config.toml
hidden_size = 224
balance_bias = false
norm_eps = 1e-06
max_seq_len = 1024
max_steps = 7587
dataset = "wikipedia_en"
Below are experts of layer 6 (counted from 0) of a mixture-of-experts language model. Rows are named router (the router's row for the expert), up (a neuron's input weights, with its number) and show model dimensions 56-111. Each number is 128 + 32 x the weight over its row's rms, rounded and kept within 0 to 255. Numbers have three digits each.
Before each expert's rows: "comes after" lists some tokens at least twice as common just before its tokens as in all text; "gets" lists some tokens that make up at least twice as much of what it gets as of all text. This comes from a sample of Wikipedia text that the model never trained on. Tokens count by the router's weight.

# expert 22
comes after: " |", " 6", " 2", " 3", "|", " 7"
gets: " ", " 1", " 0", " 2", " 3", "1"
router:070118067161157159112117144124142146095134136083042136134147161161161149126172137122083155124139061118133151140136009166053082118133149137137104138116162124101139153148
up0:099170173135191096118128088136122122117097174110149129172167120130138124109088142164146137143149127134177095063155174153142136161145085132170104088087131062186181132117
up1:166156134123168113168191062090180082174138166135157133124162093119148139138176101121099127131135081134079072075148153181120152119179068082141103101147154100143083113166
up2:148144168121150069096133112185185148171147167114162049181161117154140110106137079172091111145134183127087146090101126105116145168154076099110093163109132093146184149081
up3:136100160145143095119174158139200114109100182136125111134166155154126109071108079176137128119114095146119149191123153141136172147114133160108096124112109144202080094188

# expert 63
comes after: "-", " the", " of", ":", ",", "="
gets: " M", " H", " B", " S", " D", " C"
router:061162186118113139143104167136134144126134142136159114080143132110093151135142068129075119171152141113175121144067117126145169120114118087129163173171140114172080121165
up0:179105168127161101118137179099163124088080137113108119122152142088117178151144175185146098073135110107070103099170124121127111103143104124107138104069093149093083164145
up1:177134127130138057079136080098117122156102146110061149158174116121125069081159172094107093070151133188145148169126139130142150144114128153071127185120108152107144102129
up2:119142148163144155146149157116165128134112115211142110127125167050135114116071114128163143091121082173166177126154105150136144171118122137203135116135125130119171150131
up3:084109158115124134119145178103140077184154098151088094152137116100183113111095116102100086110134132119126185143172161123170045148087145107134098123134158142044136139130

# expert 41
comes after: ".", "\n", " ", "s.", " b", "=="
gets: "\n", " |", " was", " is", " to", " with"
router:145148190129091086149095091147146139176150109107064047147138126152131052164088119079116148117093134150178169089152105168147127104118130129147137152135067099059098143105
up0:153130155174112088150162111170156116104092097099131135093162175072153160117172147135149122136108124105156118074089085197146141183057086092074153186139084139162135136144
up1:105143107157147085163119080120130109132104120116164122099123074145120134081164137149164097102189148089118066153137101175123139115139080062142111139140144140146088138169
up2:094177126199137165147117146096156136129136126134123154064140106162126131147151080116115111084171110091177130111139162160189169124157100107146170125053072152119103081147
up3:152083127084153104104161140122074120095102184095088057139160072167140169061171090130120141092141106134127095183088097137143149146119149111130122109071128056122106058088

# expert 9
comes after: " ", "\n", " 0", ")", " —", " 1"
gets: " |", ":", "|", ";", "-", " of"
router:154125165161085115119160111110218103184066203130119133158166095098088109134089173095126078123147124172162072134105078134167138095096109100138134159113116125072113144106
up0:088141163134110139128104200136101112104195139142085130067117153114160165088129146143081081076155149011150155130078098092113131155081143132146089115174090132117097108145
up1:130190146130206131100173099157094092226139178151117150117152152153130147054176132144092108095135140117092132137118226139178125102125096120145085135111133081109099088145
up2:058151117106120221162118113099050176187146099069156142144137129151107118120139136212161100138156138169109115174143166131073166108186107144186156091126197128125197115182
up3:171129109155138170140161140099075175139133158129157137164181092081084117061119093077162143148219068122160099129112141161144111096147121151127128150179138087156099049151

# expert 71
comes after: " of", "\n", " in", " to", " with", " for"
gets: " the", " a", "|", " his", " The", " an"
router:138106182156120104153157092155191157159102166067134108158161131090130130138068074146165079094148133094168177113127159153102101191149129037096089031208149141116151092116
up0:127158148145161124161130152131102128114116124066158082145119127109121151101155130158086077045107142112057089136121162160172116069108105081166071139145149096085112183163
up1:157136151143179150123175148118149088176107162125115103104179087148117090105136150093083138153112088115127103118156177159128137177170091055159149157106120130116077073181
up2:153097076156102134137186205102153142130152130141149167110135132166135155156176132042160076085110145094120122098116111159170097120098177086150106145167165121138177070183
up3:099109138106131065094140162138218116072105135157134158131144166089131134088139093175095181113138114131136140099137143156149167145109133115096113159128058135102118115099

# expert 30
comes after: "\n", " the", "|", "-", ".", ":"
gets: " The", " A", " In", " \"", "The", "In"
router:081167146172106182069108099103170122147103186144158096119154127131103122164130104116163145155150127143089174077121174159091128084087112113147141142100134129082140141152
up0:160119178138120135116115156166129127101184163131062107115113176105134134112084161094134147130129147056158126154200149138116109134126127182129164173153203128128118113134
up1:131114166156168153103118123132113123119109153123112121168124115138180079132178188130154096105164123116090102123118187094068150150123120191098156074103127086126143103140
up2:094140095147148144132219107116107125090163175111110099144192134170136129176128174181198155083070112167131163137145103128102157065144109125106092106151147101109080071116
up3:184096160090162099165119161156178079108105110162096089109141117149229105127099111097119111137102099105065061070101138123114135086138157133076132130192105112173144149150

# expert 62
comes after: " |", " 0", " was", "s", " w", " be"
gets: " to", " as", " was", " for", " from", " be"
router:129165130180126118094124138092199131142167138141018146142164165170129085133071148138108097121143142149144157128169106182190083083066103115080128135161118120061101147149
up0:144148169125164139122174121142196103124096164150130155174128125099173138141164163094078146153139183181131133106158169159094154130124103102173104074090150081145201127181
up1:108170117098099167120153110105091149093138167103162127097151084161092155078143171173102065134130135040144152126142126156092165051132112114158134147124118144108162129172
up2:160081156046120128101161118107123098163194159099093103121129071099099105078160156091119126153092115102075127151158168127051175151150098107104131097155064128136111131105
up3:063087117051150091167170125151152117162173113142142157099144085195099132129085162132151066174173105148169098128146150107141121152102145100080122142124109139105161133091

# expert 55
comes after: "\n", " |", " was", ".", " is", " ="
gets: "\n", "==", "===", " ==", " =", "s=="
router:081120199147177137086114179111111152109147114156092120088145200131186077144122156134158079020095142080140080107159140168085091130081137155124097087145098093132147090139
up0:114112113120141143162132104137132125136102127129136155133125182110121083080135080122119204141180140142144148121146076064067120183156151087113112170109152161106141053128
up1:133155128241178116146147115150137061107096186162098104085195106164126057063150116111124123189143151123125101149113133149114172096160104084128062137118142108168128119153
up2:127172167142168192138161141168107042150100138103096109130151118142127127101182089089095139108192183128126120156108114115094186132213086114138088133046142039152098149086
up3:141168053148120113116134099171141111079141153101107111186185093144086084072104143138147100134124121171116108179147125169126137185103110103101123105142116109068071114117

# expert 47
comes after: "\n", " ", ")", " United", " MF", "\""
gets: " |", "|", ".", " is", "s.", " was"
router:082115186147168125106155100156162125110113133156138060155110113141130118138098129063105147123103197206185126124182114141073158084100108132126167162145094154091075144061
up0:080136098126100119107163128084070091171143177138122126112190118174109144114197060134119123135160084097152063110111134132147122152130076111131083132133125140140146152149
up1:127138128160163113108164145105142137167135164077075116138133133193086121073170155085160097125114125097053110065101149179150101147132087139193086059105145041177164098147
up2:127050141082172152171166190170163101145170115136102148114193217171088116113105096161148168122102081100058100126088131166117148119161109066122090141133186144121067115137
up3:134174093145180105105125180130176157161132148179117122086156147115140039082132130082082154113145126129117119125114130143100141113157104094132101149145111102121137132169

# expert 0
comes after: " |", ",", " of", ":", "-", " and"
gets: " D", " M", " S", " L", " N", " G"
router:090173117117112098071114185155128155153131132121183095093160138156112129144189169115113165166135091126167107187127118112190152099117131091148158162185124120158109127146
up0:136074118197161140152148111125145040134111154139083060135123036142181115121120075123116127139114066079141136119070105127123083078150124068191134160049120089151107060167
up1:055121144148164091139134145150166076130134096103142129168152172110085114112131161186138208136180096141095118052126147166087129154089036083080130119095142168107124129057
up2:169099131178094060149147089128180133126105186103089104148188131164175072102140147094142113123156158200101138141075107109101125139112069109122071155120125108115096110103
up3:167132105134142126112137157157175095177177110142052114120137103118132058159127109129151076128099164125085088162075093145093161121166161115189132141139104095153178068144

# expert 46
comes after: ".", " of", "-", " a", " in", " and"
gets: " the", " a", " The", "'s", "-", " first"
router:074110188112113114104115115104197113136108162073087130144132153211132123140115195087113159158132091126163171134112146150165078163095117082118129110155106171144183140127
up0:151166169161156157118088123159122129125064077082061143179149152155123105126141070090135143103082158202086148146091115163161177109188078146137121096163165123098080119152
up1:090142130145186087133179154146172102095145170146093088184126135087156114101117148066091135115124126167074074105158159159119148129163119129130116129100129135167132136134
up2:133089168096102132128108110103120080120120187149113146081125127179123145108076127108086092078097149069095139090129121125099171091140113148086137137167084145140134087084
up3:129124158167164087122155153154113120100166158110146102081152115104142102120156090150167110100119113100126079102060172144161106079176121075122087128151112115104146101034

# expert 69
comes after: " |", "am", "ap", " at", "p", "c"
gets: " ", "ing", " of", "er", "at", " 3"
router:139076072173105144097112132090139146088149141112069142107165202094104085102180124100119188082161113163175192155150131123054084118123082166127107169084148104133138122141
up0:048167104127138124121143119125129102130085127173110057096119106094098103096148156160121113108135099131129133146132126111158133106147164101126071152157078134089098132096
up1:145145106175177113154150101145132122194131128163081123080146138120150064094152169110146094148186084170166194146129114131125155164105113103102154131154129164152138080192
up2:120089138158099179135141133139078096088079152207135135144133101098172148128125142106075156098128118093168122093129105140190122095183135118076129210092066111124063054179
up3:120161167177140116180167112165200080134143131136178125102171079102134149112174092112145162140163176144115162120128139157124149170184104048146116118109155113167134111081

# expert 25
comes after: "|", "\n", " 3", " 4", " 1", " 2"
gets: " |", "-", "|", " a", "5", "th"
router:146099101172124127105132161101187121198117185092131138111210155110148101165047108098160127139168115147087121125104087173129092140113113097186102072162134080115139117136
up0:161106157071153132127142126151123086141161146098076056089176127141093140093116120093063115105143153120128169115091113149183199084079097065105101093162128128077083073117
up1:090102116129101123168131166152120012062136135130113105165144064179109163141142125119106080119149136081156084123093126123171104179155117137173113168104148108124124093140
up2:135105139153132061137155133170154122116160121136135186127135083168110131139098079097106092158148099104140126151140092113094122149194157140091134067132110090125135077201
up3:138145098105169121147146154130117088094180139127103144150156122136119071148125087162164098125111163112116080193089108121099138097164118113146142103127118099077091173103

# expert 39
comes after: "\n", "-", " (", "′", "==", " an"
gets: "-", " a", "|", " of", " an", " new"
router:065121199129124153088134133094075146190094106105148109076163147159124143160087118169124132157144111108154160158165124127066138145138098142120151094175109152110149119148
up0:038126156191172103121133122197117090176121166133113110112160144134107091126156092147116105127137138115125105117106105192090198158103098068173055097164175128079079099074
up1:135095101144140175172130113083161130122094148160121086127143154098194156098131148131130153151098061183086134112147041159179121106124173156103126106115110109133047113124
up2:252118160109135141161089150134132129068149148175099129159127143109080058097153092051134186190114098126116121100175144139169167151145130172140093088083072111174107055144
up3:112102135174129158160115158088098119078124101224143184143147123178109187143137133131132138121153092105138156182122079195128111119143120133140122091138097187132102084137

# expert 58
comes after: " |", "|", " to", "ag", " 8", " 10"
gets: " ", "-", " 0", " I", " 1", "I"
router:109127130196176169140130148122143099120141128117150111182170139114142146168142063083089140144120082149146155142097114093098125097129080064145087131098208064139104147135
up0:078127078100119086200127099122070130144157196077106114169192140195151121125139135180099155139078140122126191162118148125160135131142095102067113111203170107146094134096
up1:134072152119143198198190164161165108096137093120082110105163150038126157090125189087134117123151158158065145151145147156132100182149115125174053120092152090107110073138
up2:164184130114181113146158109144152089167064157097105132160166095117173111128120058131140145133168137135124201096098126134126167170144155119168072081081135131154115153146
up3:125081129096126167147133167116138150082135154113122140079162136108098127101115135100139125146141112129102123155125063121183119108088068100135119060096135153123129133153

# expert 6
comes after: " |", " the", "|", "-", " and", "'s"
gets: " ", " 0", " c", " D", " C", " b"
router:136169198071135232080114149181097109143120156103110048129167150155079105123105102083103149176142107077101096142109108145084162102062126090118165145100169175132073102175
up0:110104130169172153163149100112104090091122153131129056107150111112094109113194129060161135115097122129131059137071127191058177143131121112139078106146084174153125091091
up1:214139163158108126157136183130144114114116107157119174140128104067071142126066164074118135129095065092109116125166122122147140128145149130081147129158112118087116102075
up2:093067135110135154104161194165082119085110127091152120119128150148111110152166130056158131101208172117127117098112118126110087163146121158090122141102124142043196078158
up3:145104129100123164134122089118144045158080190175117128166146090099151110157128095131162111128156098101031207131135100128079092083142130113105092175166103078115177090100

# expert 67
comes after: " of", " the", " S", " and", " L", ","
gets: " R", " S", " T", " G", " P", "at"
router:153159072165130130104137203204119114140073147137151057092134102180126102105144162109141104140116073101134134062139103124169146097126126082151139128140127058131129123126
up0:209074144078108178056203106109151099122108156162074162103132179158125100125100099127109066068129153157095131124110083154099117120059156113112116160163099102035171146167
up1:165170154108141112170176151131148043143099153087095114076158163132127131111153154092168129093124122110076128160124137163081102147148075122131141121125123145155118074157
up2:123188140167201130151123111185082110148162148146088080163191141170130144108133106128134119095130163127136172133099151163076145134173113088147101138125080140104106094088
up3:127116109177122120198132163133129036113051131162126073153135098174163160059117146113115067126139154074107078082145114154162098072117109143128118129140095125124193119120